Weights of a small mixture-of-experts language model, trained from scratch on English Wikipedia: a sigmoid router.
Below are experts of layer 3 (counted from 0) of a mixture-of-experts language model. Rows are named router (the router's row for the expert), up (a neuron's input weights, with its number), down (a neuron's output weights, with its number) and show model dimensions 0-191. Each number is 500 + 40 x the weight over its row's rms, rounded and kept within 0 to 999. Numbers have three digits each.
After each expert's rows: a language model's description of what the expert responds to; "gets" lists some tokens that make up at least twice as much of what it gets as of all text. This comes from a sample of Wikipedia text that the model never trained on. Tokens count by the router's weight.

# expert 23
router:552532503470485459533498532443471478496493452570522488521510486461455458496502541485508484508502419535512436481480436527548491525471550511503463499513496517490405471496519519544514548533539464527489566526511555529432491436449485484502473584474515505430540480484485372521483448519575531553450498508521559475458508503506559519529502515547492441501538500531472557570516541543526520558437399390492503489478552469470591443444477488424465495477496462522562449460518534473443519533507481508468559496517446523502581496549498561485534527626475516480497489530531460495527465452446443525
up5:523520484491437409517457477535434490558590539518455504501421469500450498441573562501504500521499477489529467468523482509573485562596524508521507470509490556510507495520570457468550516541497490483504552461458525504424546551480484454560455465473559487429518472544507496503574558447553507588499458531540461520503429517481477491506506582496558476529538542491525534535503513534497500496533503480486471519486522459525467483530443545481440416520438536477541526467513436479446480526564546502450503505435450555515535513551496472447581531565485507521577482551488529438450475406542535453
down5:466484582528416532514499480490537512481473529490450521502472571484487566451463563493469557515469461470496508538455452492522519487508509547523500482526493460430554517478487512440542537434514514451480524505528479485503465521476527480552506528518499502567519469531429517487515488568458477478480536402498501546555520512472513544455550488464502465445567510513607476479491449494560460512524457582538578535562452422521398532554492474456472542447555428493455500545487470545514561541481398471531484429537535531532521492484513529507520526558522530504524535497449546486479504486551551641
up6:470498471495532562538459486454476511505520506544477501514463481465494465495581596418552490518498479398473531506501583474540455503435481518488503474548501516412499438569497490519533524514471496529513436507481493509474526441495503515539419482493536479442500494459494462518441474458484494439466560530519548450508466490481424484551541434522446405495474441524600602467514546502482488435519504477538530441522489447471568473433479515561520470545531454558490516486473565514464554516539458489477488493439552533483547484513527505471508556595466475461466545486542421508454467422536493517
down6:515506547538517523538470477507505495505514486522424488517498549525486508501516416536482443495540547514526509445470496491426429432584550503459485508548507513555521501497475605487557466495430534464457525459556534457502540449499463529547501526582474563505475530493541471504485601480533427438526502536485503494510511506506482456452467476495495422495424489504534428501467463495504495517530521484540498512492471496514599512453492482519488469400496525461544578447475449547470535530500581456505432434466464439454475577462540558550538462436571435506493515468515496542455410506537444527
What it handles: Word pieces right after a single capital, often in surnames and foreign names, as G-ingrich, G-aines, Aj-ax; also line breaks and table pipes.
gets: "C", "\n", "G", " B", "B", "K"

# expert 26
router:561564481558488505517466530477457495500484445556486488541527536450430442507509516484583462502520488515469475484425447502452508474477549474553454520482468571497408495543480539549502585498486466490440581573546549485467474468467526499503468560439554552493567561527525456466505479527574612464482466486521550517497539515498538563439485499526519511459545456490495529533559466532499536562471498456497513515444573476528507504464466442509494482486527435522480439507546528549478542576551461524490530469489489430540524520539503538502545485602429500522496491522459533401543502454528464555
up0:482494503525588559538539486499475468503501468484390506636552462483452472486458481512556483517541517575553608476488451512475485444484475482492471550456540456427558459498478460573465535541511502467468557564469592580457431561542485512487389465548533524465472501482488473522551511515525515462507525508559572463480459509476497450509513549477479491501554536484474485489491507510423479537503518502502501542430527534517499545428507550486452489519508422492508565449474431453480492549555486508523525514515493515491556468503392516483521463496562463545506550490491518471539471493509490552
down0:561500445476505527478427534490465484530500478508545536488452530537521499455486453447462456575541518468480577517462463545544584481527537515477536412556482500550449533512559430505477465557535491511525443498464526511435533594515513480520479434485429523482493471474486596477514432441564447502533592517476475505499492423465502493496479526505518445428461513516477494438483428520498542518528540507555460485465489463497462462480509557481468466554534487439526468524571507558542432570460499485498490497407436465498526509446549491602494506482546491450494550507508497524472536514475523404
up1:508552424521509501554443514461529483481502502529510538486516471452508470562500477469430469456489493428479531537397530530489465498507567556464515500579503461551510498574456404528486493454492524413506529480545553522506535523452517497440505502502489544524435502440509431522448543435470543488533471486569550502500494530489464494423562466494530522473494431458559411569478533541518485538554512513487487505520479506514555573520473479569530507509469492524483529478481533570497468604533521553475482475461489449549503577446573547490544493558479449498505474440494409467498464440555487555
down1:490558484498472485467527521451493499619510542529530552497519397473512436423500565553427560525519521573553468553512468552495505490503470414585560442518518459503498498472550511446434497464451438497484505510474529461447527569538477462500503449493505539568479484491504464509502455488449405511471574493501480453508500497453519529491453580494497382437587465523487520487523476486467527576491527490468459498425497518482461471553624503497509467529485465483516535506438504515539471480501484493504464456468554489539543508491505492523517499556541530469557434445481486522514511510436557489
What it handles: Clause commas and line breaks, plus the syllable right after a capital G in names such as Gulli, Gullace, Ghani.
gets: ",", "\n", " G", "-", "ch", "ull"

# expert 1
router:548524462506466458508511550510497498477473446526569509519585508485499494489483547464533491471492446502501624552454457538559554510434579418544493494503457533495524525525524538495493543613493422527533540509517563520438499510418520432527514489562495548456596451480515492466545502540518487493449502532553533501516499497418530559484459471526548541529470560554471504463520542500442490503441476393453497473496484446489445500410467501458453519549563460530504469472550463529469506529491482497469546527495469482491530469603520533527502538513472516503510554577452531447504452436468520500
up0:523482463512516496527506554532506566466493472503534460559501507495525548492447519438489472491469485503497463512516514492549546468497555486529497425497490578558538520548511565479487533585480427531430427481531505546396512508483522440490465541520463478418478449431497477492551560553471483585419525506431496542489454502453501449470450505479530474534496466467488469526443550549500500467500473501481484527498505492451450485433393509498397536528501558468587496439497501473391438474526554474489479447513516565460506458500497593535513552494502547472549487529450540463499428530496530484
down0:477440497523474570509465517474480450554524451534575535475455571466477476464448540545427565553468499517534514545510464501492459468471504466539477477483539472510448519542516493568538487490496532507511490535520448441499542577528538528464468474541493464442460460498562530522556502458479495538505570434546488566598391446506473420498547525512514554433446476525509480577464462470529542499519475468570437548470541445515532532482443514462503506489520492491444523535518497462515544536544462527539478437475558576483484505527466478432474447501575532520480516527564517439541525424583531480
up1:459499482522518493527538555476523484456481532565543517490540454449514552539481472548500526476559461515532500513540474498491489467491528521525621488501464464595520476450502484469498500511534492489476493530517500452442428464447509487552547565489523548525461525445536535504532453480456591478424476482446462437520502571472515483538567536573452474493497514431422433514519525551458558522506576524468462507467423523516532508524481582565397505499517466499520491506474457510513482527470546442497453479492453361512464513483473546556520532514522597536567518518477572471509431500498505510
down1:530519535498503468513513533490451492524467527487452510483437493469473501479543542514570489470519559543533515439473526487513542568496491532489445480468482516527492507469423534569479531539504503507494540527570462434460499495513534525564508535401532518498508472549535504542530513458502567450550499449497461520565523430478429466477453563518554451460487529517466455527505491554549577513492491541460469544453446531592544477543520544422509482436455505544510417516529569479513489559429471604589398520552530474483513516501571441529515527464570513493474455469479515492452435555488525453
What it handles: Short pieces inside proper names, often Spanish, Arabic or Latin ones, as in Alc-al-á, Bab-al-u, Al-al-ngar, and first names like Charles, Paul.
gets: "al", "s", "el", "a", "as", "z"

# expert 59
router:532478523500478479481503564480462482450514504584532518477506482451501537477511501504518466477435437532521478436481494529492506492511576558496545459503420488553517534526485496587441455559508467454547550505606583509448509544534517426477535563479499561489478537467531543494446479569535511575408537499522507467442563503519476498524522481476524508519468463493541540449487490542489483585440483472488527535464548488519509441510417533499375547485492453536536422455579517476483512528590474447515516550438541502521555463512494520497510442490528479468448590465472517470507513442499452483
up8:505459467571490503467518584516500518504520528489390515493451495520492533509530443451475521513424474552482491501533472529485487512502540550413483537526515480493543480551500473489464512480503502466499546449515519501402523491476523437529509490541436535484552549529557514509504461472509514464494546478477494466512477501497491465547593542442567540593516463567533540514530412495520536535423498541440493492478522462476561554491477479491413562532441436464414469464464516419517449552558475422424484489515495502432492463497520525561485535499448535445471603519474522438529457497434544484
down8:516531492493483544491499461490455490483473504546547442554551499556527416604483530613461476487506505461483580550494539512485471429499549479494475493511485525539541504474457571578498517495498545525485433478492508550485593465517518497546478447552470466490546437531566560488519516489478524499463508508532456539539550571463527574528451528562536472436493543487509522451537520378565469522493526520520510440488462550477519476533465420496470470539509508449512477488497525433573464538431527515427476539471491396529507462485529515583496562544473489500524500536500550551528478467527446518
up9:431564518540488529503544526477532551504546474544544531546507454491454558503518482532447474488509506487495521477496542444503531569474570516457467493555470437593533497522563516535463482560564433532495519533459513486560439471515494420482523554538492519537456476480513517569532521496540462458504504541539443429541472492535486462523477480468502527536456427506451500467466519567471589596462438504446445550536472471533518460449489491491504554538457498468515500567474583530513501500493378515454524547521525488513526556573536487498481434441550529479538468524433420499561520456501516447
down9:509489530529526586476553460518585543520472492542543585510494551507510545473467489462500502520528541480526469520477557445449527503512516456554452480570544397441461462507520546451440469483497466475525476486531411484502382451499444591542482456476478450562533512488452494433516547511441448597504464540461462495540554500534495493484494535580538535535463505531531463541499493507512533460502486529503535441510488441439467556526468482508501509480496543498507569425598504508513515494488496474524499451461522470496492557514538460444523470519533478453473453439517596449536508524473510593
What it handles: Middle or final pieces of longer words, often adjectives, as gram-mar, medie-val, hyperb-olic; also final, original, and decimal digits.
gets: "0", "ic", "1", "al", "ial", "ac"

# expert 4
router:508555554466488445522519576524444455536475515529517473566560516458478505503526476464531447485524484555549552425492412537499432490463511539532504527477464481503480532533480503486488521570489462431442509474544491471503449595490558507467493480610481559521498510549498555526483439466522565491501504481479528467526496493524567556540570465467497487498528480496476465449503464549559503550542496499490543534452568497554507466483428485561486505492485396483513504502522514474486497584464609453511497484507522441530485511552542513548467529505520487524575569411445429428586504454519531450
up0:502560517525511486450484496512541497520519528512524469561551479484500465542478489454482464514472450597545532531513456528485521534534594567565495563567399437509458512490553503516470502534424424413515496538529545443497501519493478519479518510516524412492463588536466504446567458496500477492410539515454488544518442498495500481525515462409501516562551423510471462497593516460445434501512473477504541500476559429522490510561512504478455540523454522476532514496469562505537595550450549473519461522481567493459476512484551427497507488499467518507499497449446519385515504504499529483
down0:481494442478429439424468475544524515449502476507471533424485511459601572485468480541377567485438540474506541530511565490440514490431501543477542539506548515460481518592557517477562583476546538539508532436515495516494468521505482502545507500483497479548517499391507505481442460485417421498538491496446525515526535462498481501497427566497480505397494539497434487486541491459510505543554537509466508432561440467519497501552492507485461547557552570522522482545432462494510517563501440452489543499492455482514476417522529465474517436518513508529499509510516511479458501480457552477
up1:522436489427499439541507456527543442558546505466525521577571588485459485456502483546521563505518536468586483475502515540491489473512540448484580547477463559462529506502502518560503481527432531418521514411474489506523502538500532512540439503411524554513452474517548500459514530515515477513509478501512557509533481553489508557516503496512545480559507509500534510498540498529403551534554526490500516531463465585464458427419529506563482502486483437383468495411499465460519566484485545462486520599503518547494507534544447491520558473511494413487474498542530441472478542534455523461
down1:428445508558448483455451516474531489545498483532464516527480470494540488543535540505476523493457507584464441499598452465453443561512514468467507457479504433470503482500539515439506524427521498424480383534470503474500516559455390454496556473492428467465451490549604492459559499507505474465540496434484469500536517483525526541513446497521535508509552457534526487510489541442436498496541501498465519452550505509526452466508433496532528561497427483486547444514520470485476572487513429467516556490492526534497532451492553482529497442498555455573482560548444474508421455549437504569
What it handles: Final pieces completing a word after its stem, often before to or of, such as des-ire, encompass-es, relig-ions, con-vention.
gets: " |", "re", "ion", "es", "ions", "ure"

# expert 43
router:546463487547510450495438558567444495482522480506545515488549521448443483440549516430523558485486473503556573459478467527553488484541548553495543513452394534528466571504500458539456480581500511441471511526486586534476482567515566393473497483511523559486527527535556554464482586487513473510478469548446505439527561507495520566518452513507538505533517506500492531526433486524479549610461467512553560502538515500493495448476415476523455512464458451519506474487533506468464468570564498495481456476500568487483488510534504520468477545497488494570521571433481516450577505427465485516
up1:521516528582469487511460540520492541524488535469541584523406528497466484540480485492584517428439521496611450466480510421385498502478533512515491495392445462504453551446455546475521463485530432525468503476464515466473554523506560522541377557479478552472543557459514537472547556535522524489486497520490494476508528502466521492485490457494571490494480481527457537515505542523459499490483507512546515451526542512468463490511471478553456560440529489445539403463572486517524465491501482450477575498510469517509485550454581510445516462496492434469411439504466524477521448497496529563
down1:519499428530543510578571474458473507489486523499468497395499384539518566551481435496534537514464528542478507412526547507502497479484466487500510452475442513534556469538489501418472518532541513514514504518501516509516512556469446513494528540524537441481521542461478575561534498466461383490492533491503531574521541444535484523569503525536391474529487518564505536473499499456450508538533488534418498454484481465529497503517520447539441506516522555482518396591494551499515512430536459560502463495546479437518515440465497492463482488560534460539533454519506492609455508498492468557
up2:488417562553516593464472542476473483474545533495453502516484546465512484425483452508540476554487507513475553541443506561525506501550555550448508538425499514495481474523384485487454505526488579430471460509498460461543460536566455507516485500448495520508468520501501547562446411455520535477504467538574488531544534499507514482551452494478435468522523474438566475457476474503480525484480495471474502474469534487590586423549462490499498436475523511523519462531459486482461512503527445487438433488495570433557462477499469487555443388463559472521490512541466543521526468469501457413
down2:455469490498480472439477553488579469473447544558549485468464412487616496464403519540482471530431480521485503532559482516528481535555549466542480466552501511423511477458483501487536521478453408452519490423543485472470380488537541531503501509600476513473487539538440547444499447573456575489444456507460481532492474460473470552492459532485491499516520505495540484517524515574528464503434485492434501506498545493458544526482508419486557495468466500548471501503490488533571502562514532492509525495515532514491461411467534469460525520500539482501517525496592491435435524426571488518
What it handles: Derivational endings completing adjectives and nouns, such as -ic, -ical, -ian, -ology, -istic, in thermodynamic, oceanic, Buddhist.
gets: "ic", "ian", "al", "ia", "ine", "us"